Experts of a small language model: 9 layers, a sigmoid router.
Below are experts of layer 2 (counted from 0) of a mixture-of-experts language model. Rows are named gate (a neuron's input weights, with its number), up (a neuron's input weights, with its number) and show model dimensions 256-319. Each number is 128 + 24 x the weight over its row's rms, rounded and kept within 0 to 255. Numbers have three digits each.
Before each expert's rows: "gets" lists some tokens that make up at least twice as much of what it gets as of all text. This comes from a sample of Wikipedia text that the model never trained on. Tokens count by the router's weight.

# expert 18
gets: "ed", "it", "ce", "est", "ated", "ive"
gate0:094104132136074123157127163137094145176132125111112167110145141164120096148141121109175142127090111125177106058147137137161126138116127140121119131146121119098146126111090116121110111186127153
up0:114096117148142131119109194123130170133139133142122095118113170124092140127167141101101107155127127156145118145158095118125136095105150127107112139109116140150165147122101119125129120134099168
gate1:126178133182106138138138134132166116163165116123113134149166116083110110153083098099117107124125165123136097155134091145139129117148135120151127146134121132113096121175129140104075153097153140
up1:112139114145110167126143110094116118118114088128160096116145145092141129114137109118124131142153099115140149104144133110141132103118093152125087089123141139149124111149127154165141162111175157
gate2:157146119156122136106132125139118135143144116160121093128108157112114131136140143158144140151123085107122095106150123114150118113151139116157144161129112144138141157103184152097144121131115152
up2:134095174104131127092129127137100094128126130118121159114152124147156117120115108088118089132092146142121181134114127128160150144123110104105117134174117101100111079134128142131153166119131110
gate3:134138088149136115127127090109166113137095134139122120148166134147144167102133112130138148141138130161120120117165170179129084107149142142120131105141114207133079114096110129144119122147140157
up3:145115125117177173111138131165105117107129103155128115127138111099142108129148151134132052129138120150125171128114129089155168119146084136113100132112136105102140106162127125116110137161107127
gate4:167110113151132140108122095083146147143101133131155121150133134176125142113105123144133129069142141089074135140143070111205166125147091142096071134141082125137155112137098115147150087113120137
up4:103150105106133100117152141126133065134146142106105117129143141139111106094122136129157114117120114172135163176122133082127136111142121160138149118170112149121153164098155125167103109160092140
gate5:126121135115122077153141124115115178151096119129151140109137143143138122086122127127155112127124184106192122130067117133112133121131159108140118162168135104146133115149119127126102158173149105
up5:177131161127099131144141102154137170163108110162153158070109105110106137139143137132112117143102139101168135138121106099108151115105109125137071142137098065149108138126128151089108145129173086
gate6:074133131162140164123127095120148127149110161096122128110094101133110128117106118138101162148083119153093163115154168142105163182136156120091132115167104114131105142122146112144159104118143143
up6:119108119148155198112128131126157128109095206119134140112130109127124150097137129121125117154059139117109174097129119179117152129133139128104097106169109128148103131109151167173134087087101152

# expert 5
gets: " of", " in", ",", " In", " for", " de"
gate0:128139159143090111125160102112126124133110110078163133169109127153125104149117128084117119133110131139103147110150154132174171089105141134131144137159148133128156139134119178094150144141106126
up0:142121152128126113117114138155154124098097111133106181133163123106139131122088135141147101141142115121153150159118110149184098116133132146126106145163138152099119100092145140150113106146131159
gate1:148115148116135085072133087124120130094124160121118137128167147090109134127160097082110133099159137139124139065115165147099064104126112132098092147132125100139156093131103125109141118134130154
up1:148155127143134180163123145141118129132117093149157106129060104178155098124075123159153173141082102129135093158140137125163189100122134145145133118077158134101101190149177134141107114086102121
gate2:164163101120082152094155104143147129145117116114118106151087108112132204154115117092147106145183157115099147141175103158120140135134130105169139137101136111115172164123126129114130097147111155
up2:113160178113143135130106088130123118164132104120128126112153111124111075142173131145184161087109115134176078159101182125133127118108101194037111113125108125125105084150063147119121156100107161
gate3:154128124151107105100078086141169110125155105127144160112126126154109133104111124114145119156128151134123077095115123164137162134072177100098122128118182084121119157136115127159143160134139190
up3:095113161120115123163178110124141162121110116142149079134110111103139089132136126139129124080138093135118133141148159117098113141140084150189104137112130134134130132123134087146118138118121093
gate4:163118140154119120107128136116161136167118068114103102117156121146113144133149174125126159079132164114128106115115114095103157149110096090136109094119122147146110109134147135115173147120145140
up4:155133158102093141084112135141097139138119106125173128171164134104138108071122145119172140141113128169115159141122152160105108108158134115143143111133170125106160119184144138165132091147123139
gate5:099138143102155098109150130116115166110136162165168141102122113120107089142140107141189139140108133110116142193097098132168105122164125131121098150148173119114108119118143135149111097118175144
up5:095153107111126087112151081086145208096126118085156144091112108125138151107148088122166136146131114109109145139132123136130098116127142119122115137142121127156134133142138151113112130159117092
gate6:148150118099099162110138159169126116133126109084071117108145097139102133156112156104097106183156099132134125174124114133092161131141149125126122185143113146137160129089132143130158123088102116
up6:131156156103092138115172116180127155098139157133106115163096140147141146117139167091108124161151131136175110140098117131086129128122117125157089111090092111119121114135112127142091150119124134

# expert 20
gets: "c", "b", " F", "f", " C", " P"
gate0:108112110124106128136146175079141122153124119158118147110155095131130125103140132128169165117113091132150115149163119122138108130131109156098145145120109138116139129114114110115095117154128151
up0:112098129135113104152124147108152122086159106167175115117111164113153141108109097158142109153182122134169133133170115102095118082147129106137165137103113064121157124089151126114128136109075095
gate1:130155121123158147137118130143086128165109164114133152115111158138118118135111122164115112109101151124131133086110110132088151127171153116160189143118124131153071093143167098071099104156091094
up1:123083135149103110135120092120107110118120120133096156147129136144130161121114174088094137144146148122130171108156155084110155134091150180135115129172118151108137098111136136157144132158134119
gate2:130075094122126139143161143113181127146096163101151152137128120184118113172143126121113146125127130158133126133150125044116122150097133129105099147102110161082094150130113095131104146130157128
up2:147169107108124115083142136168126124124116130097130091140144120085100119147116124161105149095144101138148130153126111129097142143173082108087120103130136116168150135145161117108148099167152086
gate3:122139125124130129142101118174105154159146140118140130117115135177088140106149115130108099178173105150139155145130073119168115177108145077142160144087179157131103160160118137163103106154148097
up3:126137113098111120127177124080123144107119085150077156166169099122122131156107158158157151100089136120111148158154178134105112103123118170168157164179149103146159085122112076123186122142123129
gate4:144128197138162123135126107148098144068134106110098145130148104191150083108160130136095103153153116162160172110153131139100120124169126119110083160154144143143126107093148058121163163149147106
up4:128118139109159108116125118116146099159077160083158128121078107108128186096154148133088112150111101124119101142098132135151126115084126172108143201171147136156130131124158147126164136109133132
gate5:157124143132107132161131153072140140107121131106092135126116131161106126130121115145043075134139124102161145084123092180139106113125122146146133122106106151102128119108146124132117120098127172
up5:166127113209153129132107122134119119145136141113125124148091150119157107110124159123100143127130138155131120150077109131116139135111164139130165132116145105087133092099097206134127106117120114
gate6:142129122141125133131133147110142161132127148104115114177138158160162121080162103136151116122127127104113156099134143123131143111113147159100145149143122139090095101140126081116152117152161129
up6:152131115112137130132123114125116114137090102132122169134150137113095158157125122156127137106099141127145086136110137079126132119108151105144129186128113142147155126089091149114115138155127109

# expert 13
gets: "ation", "ment", "et", "\"", "ion", "ent"
gate0:133128111107110116137118142130165167158150179096126112101099131097104137090114121166134146096098132115123154151126088123144146097163123106064172159143109078134144131143138135135176113104159130
up0:113149136126097124120108153112154115129142130144099060141112139069092119090105130137167125142127125104148118142128114089134113119129089138094129155132105137157114126100135129174095111130153154
gate1:117168113150096127126132114140163115155105115130106120119091150161134139133152137116083132126128154146173107177126169157112116138135091116136139100195131142116147148111128179181077116145104144
up1:098161099148180080167143092143148162116162160132095147172133152135118118095100113107140122128148117140111131097173143130154140111126122156140126132137123134145130128105167117087108128083187173
gate2:116128117105149082109124107132098156135124132095172102132100128118158108101134057164109132140154124112091183135122117132133153150150169127156127157129141117114103129122107147119104124077128118
up2:132106109119097139141110123156131110137131132133152098099150152164151153110112138143100108176114108103146153160117098155113118129195157146157149147116139124099119087133154170110101138131142104
gate3:165123130110128115118120119124088099102140094166136090140145166146125103170072111154122104105093137128061126116125116106112103137109117163111097153106097117088149119090122157145120146125145140
up3:174146112109142140068128158148138145138149143136119158118116138105158169152110154151120142158124171151142137109114131185099126126138110139136130142155106138098148100133143144129176164203126125
gate4:164175121150120138089117157178136137135158128129106137147148138094145112124130165113094160149112108160110132155123128101115120109180107148101110136095123136128120110131136062103131100120148090
up4:092089155113117093130149101123130169100114153153141172173157131123143108136119139140133110095119118170127142081151078086168127138101121103081143152122126150142127141127158110191112168125117117
gate5:125154149132122129098170156140111120153163141131115130098136117091145111102161162141095136145133157130105140133131132128145119138199123141122120115140126114135154156106148120115162154122062116
up5:129163128123128121141103150111125144165126121109149142113129142117107114166123117125180136118115125089116105105093125158145201109087145144136144161100126166120165151126153110139128111112122117
gate6:156115127141094128155179101148151119141102153084149166132141144124102130104157137111169116136118103153174143151128089125145134113184133097150166150164138113130100117115122143127154090159104089
up6:144090100139092133135195095072106118179133147110123151135102136134152139157176124112124128111117154115146128099095118130117106124134114129121095144137160107158105108134110164115157105126104126

# expert 26
gets: " the", "d", " to", "st", " a", " The"
gate0:137139098149095108105119161132137125110121150100162139099140144120092146083156146084121132144121098098132137096118138117076125181082112116096111146140088137156096053176131140121180140125142093
up0:152101139117167139178129095127125119094134132144093129115147092115137120180111093144104120092141130160140143165125104155163134101168098140144148115130148104139154160091115152127127095124085156
gate1:103124141085106146106142099122147104084150159142135136102132149131108096156165123132142130143106134114137124171085173117155101104102086165126151147134102122169136078137097163103131124112179113
up1:126102106146137091125121162125101157098146110118103101155107114143121148115141141146151147107145146105125141067146121093123126157131134101109115109143149117081157154107137105155128116095092153
gate2:124143107178136161122094106146142144165126127128133115148107145094112161148133130113151150131130131175132133117145151132096142158121128156155122146157128126151109113157063103118117117157150129
up2:146130103138157115141143153120122145078135122138120109166158100072126133132091122108108154117117121103097140174100126168115143152100137145124108116151112092139092130107138118126079083141142136
gate3:151133142122162140082107129157142138108125151096156124162176130145112117120154127125179118131167154139117140071103160110135103108105131113179130134119167119143143108131110112104065125131087123
up3:144126102114152100135153173127151166135117131106131101118060126090129114108120136124066144120126150156122122127122124134144116172140146096128072105125126120124148164123100095091128107111107083
gate4:184157105101110085157130129125159126185097110131155132140138111157132081133119149146128132129148133133078127134092144115106165083123099103115132127127148098082107141062138112154111142099144195
up4:079152149126092075127128135137129113112093089088145110095174091134185125137130135115158101132148133104116101124128116133128127103141139136110135173113102087136152137117123078155148128159154146
gate5:110142079126110114127131129086100152115140148083134095128163153124126138089117137126140119106111115120140154114093108130111189161160099126122152150075151149143155115131101136135130117140147112
up5:129109099145118130160125121097123136146125126104112090133163117162113132117128169143116121089147077166171152106119120120083180150141122121110116144108138143108115124151090175153117133119147098
gate6:147119152133148142126148137137121145109119117120141136103134154105148165120183133109111127125127106131121111115129103157083115118109150131130177131108132116159116103162145163142082097143116094
up6:181135121146092106185127124148115149113134132129139126125141128110146152111157121140123121129203170128115135081147099123111132142124140118101133137101136140141113118129121107100098130090144132

# expert 11
gets: "ad", "ni", "und", "com", "ight", " se"
gate0:146136139114078132129128134130094121106149116146144119166116160140108127101097110120086133132116136094129132139143136112126146121140118098133117131144098145173117130173085105112118122140087159
up0:134104132096118109167137135123107107134098076135136145139193109077129142096080126126129135124112109129134112136135106120156138135093118102150136110083117154125093162167110118133140120138106108
gate1:098117130144134151150132146141125114135119137137142135116147167160146180120134154122155091134129105129126132132181110181105163137136127159118148118097097158152078145155135168107167129148135160
up1:160103144106117127117168119129152104141147118113158078111115094124147095142132105155124152125154120095140121118103145106103083113118142125163102140169132136137100146115104098112134124114107078
gate2:184111166130137191112116094128100137153135144156118124101144134128141130108110099123108145123139112129092109150135118109186104159113080110134110136136154110105142130136076131099137128136155145
up2:131110111135129141067103116089161152131128117128128103075126100145100117147093121132098082116120121096121100127103117124161137080147133112148092132147142156127138154121112131115126147143105121
gate3:136125171086175096093103111093100111127157127108113159084118107129154174094114142092109124132111114114114145118142131099156135101163114094085125093106165107129121138109151118105128130125137128
up3:114138140129088132114091137103101126134150131102157134117135148067147132108162171156169105148127160121159106127123136118165138101112151101137123134120153147129091141113147139117094108165132143
gate4:141162161131106062102114117165151133122173086152118147127110115116095138096083115145165148117156156140098118154119157122096089124127120096133172142132171102118130139145136162117103153092146158
up4:113117160091109138125144131090109160118108154117142088137105154117115103133125102092106140125108107117133148124169123112121123161079136168139131138116130133148158130161094097159142127160113107
gate5:113150128120091117163189113091097121122182151110104134148163169124131119127137145081117126144114137112147107120089132112098113113121109148140120143127136099084141118118128096119121117120161127
up5:113123106134115122096141108143119075133137130142084113119139143110167141093099168125128123121104142132150152144184081124164095116130141141122119121156108093097119142156107125106123111132111141
gate6:143084148126083107097132048114164158167157133159143157106142148154118079168090116119154106131115119107124125102152111183179120129143119161108149091117114150131125154109110094179131146135114131
up6:109152124132109119118098136101137100171065153133097165125110124135135145163147166133148127168131114169123128102108118128162151101103138133100134150104091149084145120141159144178117154114117144

# expert 23
gets: "in", "en", "ly", "te", "im", "um"
gate0:147135105121180095076085097110164160136112107128150090161119103145127134144163147153108112117125142110116157136132149156164125131113153108119130136110127147113098096093141111138128109105131149
up0:112136175111150128135148130138111149124136158111121146105130092131169100128128165154152077150137115162101101128109149130110063121145113096119119137103148131131144133113151146129146166108133138
gate1:109132155134116090163154135134184162138144140110104131098135138072117142132153139126102078126161147146118102134112114140093098138150183104175105170104091133119154123156107096173102115142165115
up1:127174203108129152123158130141139125117111116120138171120142110107106117139100156119094102132123130152162115142133110127108123112141118100152147139198137160142187087141136143140155146110113109
gate2:148112166132078132120137137135117094074141105157101119135121136137113141128184114114143133127120066104124127097091149129119110088114120157109114158126108058093120104127107122098173138162157148
up2:121122105127143142146140136145153139070132127167146115125145113161094170125130109095162139124154139126134175115121134120149128104136116118107158139158114153158116110089109069126117120107131078
gate3:101103128103135128068110143103077138116131130148111187149154183157151106125123108137093126104128105136138135167137131103147139089099096121132101133127152100126158147128187126106126128136134094
up3:133152116092100117117132102097115138138140118134091151131127122173125134099119123121152144101114115165121168136126157084137169092166120090189139113153162107115146094105140121102163099135140093
gate4:115116183118109113107137117095129112124097117125103118091094132139129124120119129114125133120116128098166140132144131114140163132140135094086113110140190158134161146122146124162126130166109137
up4:110102116140154106100097109123084157110180142111120136084122145087146110112154144113157129128119098125159129093139125108133114140151118120096137151133124149148093083156160068108110155134159135
gate5:145122104092168128132096117109125148139125145096122160134150139159159105068124146133171097125107129128128152169144129130120136121132105156129101160115117121120104086110177120140116142112138078
up5:116131146113122114117119131136101106137102105141120119149073135085116116121143088146105153123127090120116116083108149116094133084152151112131126135110124109108147140150054134105128150156138143
gate6:086105106151081139138114126092123157120151096169138141122136162134135144173165100084178135097169112122159120112142142148142110168124177127146129115138124123129125161135153136144140132147146109
up6:123132129139083121124118126087143090130125145125125121120129151113141113067099137156120116125127161079115130114144113136116124122169100145097128139139157126110110147117096129112136131126125139

# expert 19
gets: "-", "A", "S", "C", "P", "N"
gate0:130158166141162139139126110127163104140126173158115172118135149122127137130127108128125179163104085173168141129145137110121146099124109166113131103137110131106152116141125158140123119152070169
up0:116117166146092125117132116122144123122086087117170102131116089104137091130155120126137139120092168114155129157112124121145102149101133110112087153067168124113089109120110083137156126087096110
gate1:098174148137130134133152128137135160190146118108102100131190096108144142076100125130139118137144128188164094115137152157132116115143135182143101113112154093126123122130111090108112135143105093
up1:128096115119110088129112121138149118124145133135117169121107132135090151145115149118124115107112133096159152153122127159150164099138150113091118111085135145163142120126219129138132154109126158
gate2:129117105102122161121174120160103126120167116138164102119077156125133138118127159124207130135061146093116144134154138103166164143134089145101113118140105121155139116128141116147130122124113148
up2:143109128106136158126065159088168118116095132116161112149137115137144164098113136097173078141126101144100129127111145118101130152106132109117162138154103151097140135134090119097123114094124133
gate3:129130130139120124116135149148122143110135094130122115177148092120154099164132100142080113187130119104078077140069125096111128150124102106113141112157128136122131167164079125079132129121151151
up3:101109134114132125108090132088087135118120156128138163155146130141151142105106084130060150111128147116091105127114109144113153150156176123110133127146093139156136151131110083087138194136142137
gate4:077149089098104112178142130115109121142144152181103130164142123106132126165137118104118124126144136093128137132134114096098110132144121171139167093140134152121128130073132120106147163176102170
up4:180120098167156131134157158120146120119103089133098099161105085114119188111128169123104122084128141143129064133101137138124155139168095109131158204123105126125141134128117144101152093107117117
gate5:092130118116162140113134139163129127144160142111068133176136171152094131131122142095137119140138092139175140094129131133138138157147125136123078178061144162144137116156145153148080128148098158
up5:116165134139137102138119104114154141089115157091122127135107108125144166127084136147122136131127105140111144134113138102124158089133089130081141137146144173125133148133151137120089155120126110
gate6:123114076161128068137131072134128133102127115117123104162162124123107132129132136102062109116096135147145116134109116142086107128125101118089134125121179116135121162165125108099132146161128139
up6:088137121164129118149097117126109137118110144092153133121096096184161135080120111136094105145145125126138101137108121091152124135130074124151150159136125113131140155095139105142180118118131120

# expert 9
gets: " a", " was", " re", " is", " an", " st"
gate0:096145078136130106140091123132106112137170153142180133100141131141138118144145090118092160124140157109131122132122068152088125099097141129134154124101123117070102179159107153099134115093121088
up0:145124103116176111128098146155116086154148108145143097129118102128160153128094128140107187161129136127120133096169169116093170112181125088096140123144092143134104167121159130113108109156132143
gate1:098153130151117071137134101132123142140130109145149131129166135109115081139108109167057126150167127142073118128104150094147112159165179153081105101121132135118118117130138072099147121141128112
up1:138135107140156115102173150132136122145124127135137135145167106133108106130100116114121094115154115122128128082114093099188152116180136175093097124144117123127104105151139100138087131153105112
gate2:150130149162134085132136152141098104125150137104139148104133182127105142165095126129126106139134112128164135134104132145128139105122112111155126132122129108135117161114133144125155139112100121
up2:122130110128107101100115159120110120111120153109132112139112135146099109113137112101153053158130125126148130140145143122085128138122117105130126110129143103125131152126131130093146135128120147
gate3:121146146122100117112096086099089133077120163137101154142119152136121122166122119142143126153118084103127131146100120126150147128142153161109110130169156136132145126149109074099137146124119181
up3:119155132140157095136098125078103142127137161114111140167134178122113151147108116157159086182129146134143156161147087152104139133109167185136127137131159119151178159133082096109133121115151142
gate4:132093134156160128116083106150101161165090108119094064106118164100133093153117149159123137158116113177140155108101142113139100124079107129091123117138112133117123139119101125111151114093122123
up4:138133089156128121144117113172094140101125129152160146172125144149151168122121152137114151083147126108135137125134125134158133151125162132154147174147111157106112122137160114120129136093137140
gate5:123171100152119109162082119089136144119137125131139154152107145111093119152094121115087090135077137146143154120135106146132127149137133097121092144146122174152115159101139068113127144128123143
up5:139178135159123089149127129125106135108149129142167122132128132130101134175130145135142100168075128135134114150116118133134136134144077101118108145164162140145132157125130148126119142076142118
gate6:155103126185110121110148141138121135138111149162131139120163124138112067112144088110131159130130118173121138122169157102138101084150151115145085156161136125111117110123139117164149174144100125
up6:112119124109137169143144106145134124135113123132133131184129133150133106113092124128131101100133099125113117146148136132108126121103117095094147118096131104149120137140130144107123121079134134

# expert 14
gets: "s", "'", "es", "ke", "-", "ers"
gate0:111121154131141161118137100125148124092088169078115139162135160120105151086132117112115101102164153146151146140112104166068118129121158145133160125096124108160115170142152101113141128133194113
up0:147117113125107154116090087097123072133085143094126115182105145185124145123098175087141144125099147110145147133129129158078123097136131115135118120122106132119118125154130132125100151128116162
gate1:115081093140128173112155139143128136125126122104142139124112132113174093119159129139114121133124144161096116125086095118148131104135093136127128137099154152170116152137122167125106145150101131
up1:131112152087169145140094134136145112135139115112112139112069125116136131122119141157163178132103122099105151106113152115153192133065165100134145102169126152124156152143092144141068087123113171
gate2:157153101135180116152121156153139161117130153108143119142120142106155144094115129121116134093134149107123163123098125127152106089133100125126123173135111041095151091145141081089151085133157129
up2:159161106143139103115135152139117132087130152143103165134101137170122155127112116095091121185117135143135156161144105110135143168113169144129133165105126112123156139092124060148124099088133139
gate3:109111136110119126147138147100114124129118150115068122118171112141151152135104124140126117119138132164163105136163093126100122125116126138098092134094120111117095150184148111111119154110119106
up3:116107157102149121147102150130132159101118110133171172108142120126087162103108123137150142106083148133105147104150106143168122131148129105104106165152147165100132127096150084142176101157153134
gate4:107116139125113112161128163136134154130143140108103119109074152166117108138096122161090095108096100108087122122127127121103097145098114127107115134073127136081117111138147160142162157103112132
up4:116146116140133117123144121123155161132134124135131139113164138117127141121125079145097135082134115151174131156147115119124116096135144148110174109147116135111193145137146134079129110152134081
gate5:146144176149131146129136126097117090149095110173110098149117142162118160189130130096101149120178125146130143135103119124105063116069106167099148128139130171102119151137143152116126132120113139
up5:157121136158136120123117128097109139165116125132107118174146111123155134173160129138100125118155076152139110144128163138155113139092137148116141135131138131142129136185177153134167128110135123
gate6:118122150128115109139159155099097180135128118148146119140132139106103144120097154106114107107141118097178154121100125122105137120127118163156148120141154150115117133163183130120138122130153103
up6:146138082143144134083134112147085145152127111145146134142104147120188057140131174126115108163126140120142114138122101118107127075138133131155125170116087113089137151113149095127145131162105118

# expert 16
gets: "s", "t", "p", "l", "ol", " Re"
gate0:153121101151106147131147108171105102097115102141138122120093117143144128088148148099149168129090121118097138120105191109115079121187141119120147123116191080100139132087135131142106172160127149
up0:113149170111095124138148168124147155178180100120112097121099099111097135123150129091088098136076164121141152106120142100131128172146121137156117112107151163149139092128132074122111108112138182
gate1:188162166150141141073154106144120117117155131115147139132115089147209132085148088141090134190119159129164139135092163118128143125130100138130130134102139102147166131114132099154101140139155147
up1:071110100170119142138093138097098112076195145147144128142109076123183150116139109096139132167119145110160123133116121108136116137112124130161145132138131111141111124143131151144112151138142112
gate2:140081144132127093165121127081121115148119152139130092130129145142151115122132132119110151153133160120123143148132165072164152131117119120112154145081140127108135124126135102105152122111112140
up2:081107108100122113092138118083177089136105141114147121146147119099123137118097132068160139137138148129130086122137111106155158160143117112096139105113136140122077125166152108113115137120100145
gate3:145142142102124115140118158131118096116101113136198109126125164106122135114149131106137153152135103133096142123142156128125146102126101134094125105091130114107105169155099146115092138087107131
up3:116156123083192109144126119190062168157138140090139139139173120114118097146131115119120129127118134110149104104144145132156119113128135135110131120133157151118082139166096085112115133115110119
gate4:153128118114131133139149149154117130122131112118165153072129122122140126127096115130112150155120152115144144117143117125097135093144130113151134115095126137096129092153137142125156130181145139
up4:156160099155131185130131146139114074148108106125158111141165147117122096155135149123136130128097133177172076074095119122128145159163102123153166132118110111118128146123145118133105142094191118
gate5:118104097148123154110105148169123122106112089126143103141151114120151130118166131145129185118119144109142104114114142114121154122112138188086105118073126135177136125143129116122124142086124155
up5:119103127130135153122105067120125109177104079114108112125098152130136097110096150108109079124116086167130117148132130144146135155144157076153128130150126119100140126106087134141116149074140115
gate6:111143126178118110100110172111129152150135134097072147124166175125092139151120098123138145137143081158123140128099087131123176129176150170145157137127156185119126106109094128145139125093098094
up6:104116136088129131105127125059142117148082079162118123167096141131139162125078100140134153126089135126120110097131147205168106115132114122135132136138074137107095131172167113130149181131131138

# expert 25
gets: "k", "w", " S", " T", " M", " K"
gate0:140161125109080091156090135171168108115136144110142158108099145121118143139126131111123097117143110125138160104130089155168151127155153125100134108135106143104139142113160126164150124098137135
up0:125119131187096132121094167129100150107125136111117115110125155109135121083119119114091096145163131144110154148080133119131133124125163148104180093153104102157133125166139131137149118118170142
gate1:096114086121120073127123128128104186131123119106119166126124135119131154135111125160095095147161123135125133121098150111152105121110149119130117175178142133110119176125118132151131147139115118
up1:100138150095108111169098115097158127142129069170143133142151130138147151114158146136135113104130137140128159093156117113155112103102123105170119121162105093116161172119135104125090118127105148
gate2:133139093120190097100109124143133112152146139055124115153133150095135125102133176147111133123117131170135123124110128132139151133080132119097181142151113121101085094147064111107160117144148151
up2:089129152160109146114092174156134099161118158110132126113103095156115171133147154123146098124149116105095148105133124085144126127090112116139114082131113151133115146158152178134138151089107134
gate3:128130119122145138102114065120107132089119110111088145145091113115108120166115101154120141109108137121152152119117117143132137137129152126122136151151105176101119102130161124125131160139106091
up3:104143085110121174147136136158148126133154136109135132153098132130098113099128143111120167116086166095148108123127139128163132161109171119145167118170080167125109137129130143167119120117141132
gate4:120120120129094107135158114108140119142108112081127114141118108163141163122141158130146100121101116144139163153119086051128159143130160123148097096114089110108120134089115092122118150133133143
up4:153143134130113139102111138133129129112169149138167141138106158173109092103155119140097132148174110126140102102137197135127122122117128129135134117098184134135123148177118158140147108106130109
gate5:145148150122127119119145148129129110128120067137161173151141123130131135140167173153127099130149127103116142097097146143159155114126109140132102150153111145156097155154125131140137118135140139
up5:081118104087129134151105142127108111120110145132166103135107174120116097096134077113150142136148110141127106167163103127084115134120137135132152026143135146121128158111146121135136125146127122
gate6:119137140117086132123095138129165123138090101120125122116122087138143123114131124126123118156153087110144124170153166101128102129117157140126114149125141132136093092143071130125151103085088111
up6:117081149148121125103104091105154143137181141137162108173126132129147104139136133097171136133091128070153095134144104109128119116126152124119111150113148147153104104099142103114150132083107115

# expert 27
gets: "==", "fe", "ig", "ul", "lu", "low"
gate0:148115088122104077109100140171118152135073136115142122151100121131143152153146136140128050121149082119150138116128150132111121130138108119128176136111160106108111138101150152152135144137137143
up0:125145127172096115119113137127106141117170156153132116133164094121075125086115166120158142117138110136129111142151139116125162130191151102127133109207166104131123121114094106125110098108102143
gate1:169144126123136125179128141106120072140126084160117135165085118122104162143135120129130139122163137147105180111130179118087114128152144106101073119117108117179126139108136153153119144143130127
up1:094121108111104151109159165130137097137136136137129138147150102080122155123120111153106153145070106134141125123142091101113130110135098123140136144132143157096154117141114135133123124130128111
gate2:123128119180135088088159142114148122184107095109151118167129149117157118130068120186120127102128172186152111084125138156141120152134124128138121091134144135129143134159090114151157133100146137
up2:107167180134137154119175124111123074133104081109101111140155111095110175118082134124113122132119130151091112065139157173122074123091140086095156136142124151132137168126143102152128117147108096
gate3:106116130104122147114129138162132158127108148138118114166140119132100122137126148112070160141138122116095114160164150147121139168127166118120134154136116137132169141111165116136122084164132129
up3:126134105153087146125100092127113100157138121157120119124111092165104128150158166132125154121123121136081128136091108125134126110091132111121119125139119147137148122117076167149108149070126136
gate4:135119105113092092097106122117093072167161154131116153114126130146122126109180123148118145122100153121080131114108149149192146146162100129137117153138106107136099165158114131130170109109146157
up4:135125140128118140123108118108132119081106061129120164112143126107105167158126137115138116121118115109207085115119106128089136159123157105130122144158135139133123102082124121139129090136144121
gate5:103146112140136125136136148105136161115121155113129146112123081127150135126111164105159122108121119140148139145134145124158085142126085127138135109165187167129147166113139082157159142124106112
up5:125093106111121100117136133139145098149117125132117153153140152106076118085150141126143138118104159160106116141142105190120138143166164100113145159103127162108128111105099139108103124114087161
gate6:115135131084122072139100101138122123122123144120076141064085138122137141133129132162121135151146147141129117127159092084153117098126153111155091155115121138140105135114130138169102135150094107
up6:145126131122141131121121147125156091110143137127086135125106119141142147106107105142129132137158120172119141161146107059139133108133140107134123098123141112149094128127126107146127134132053117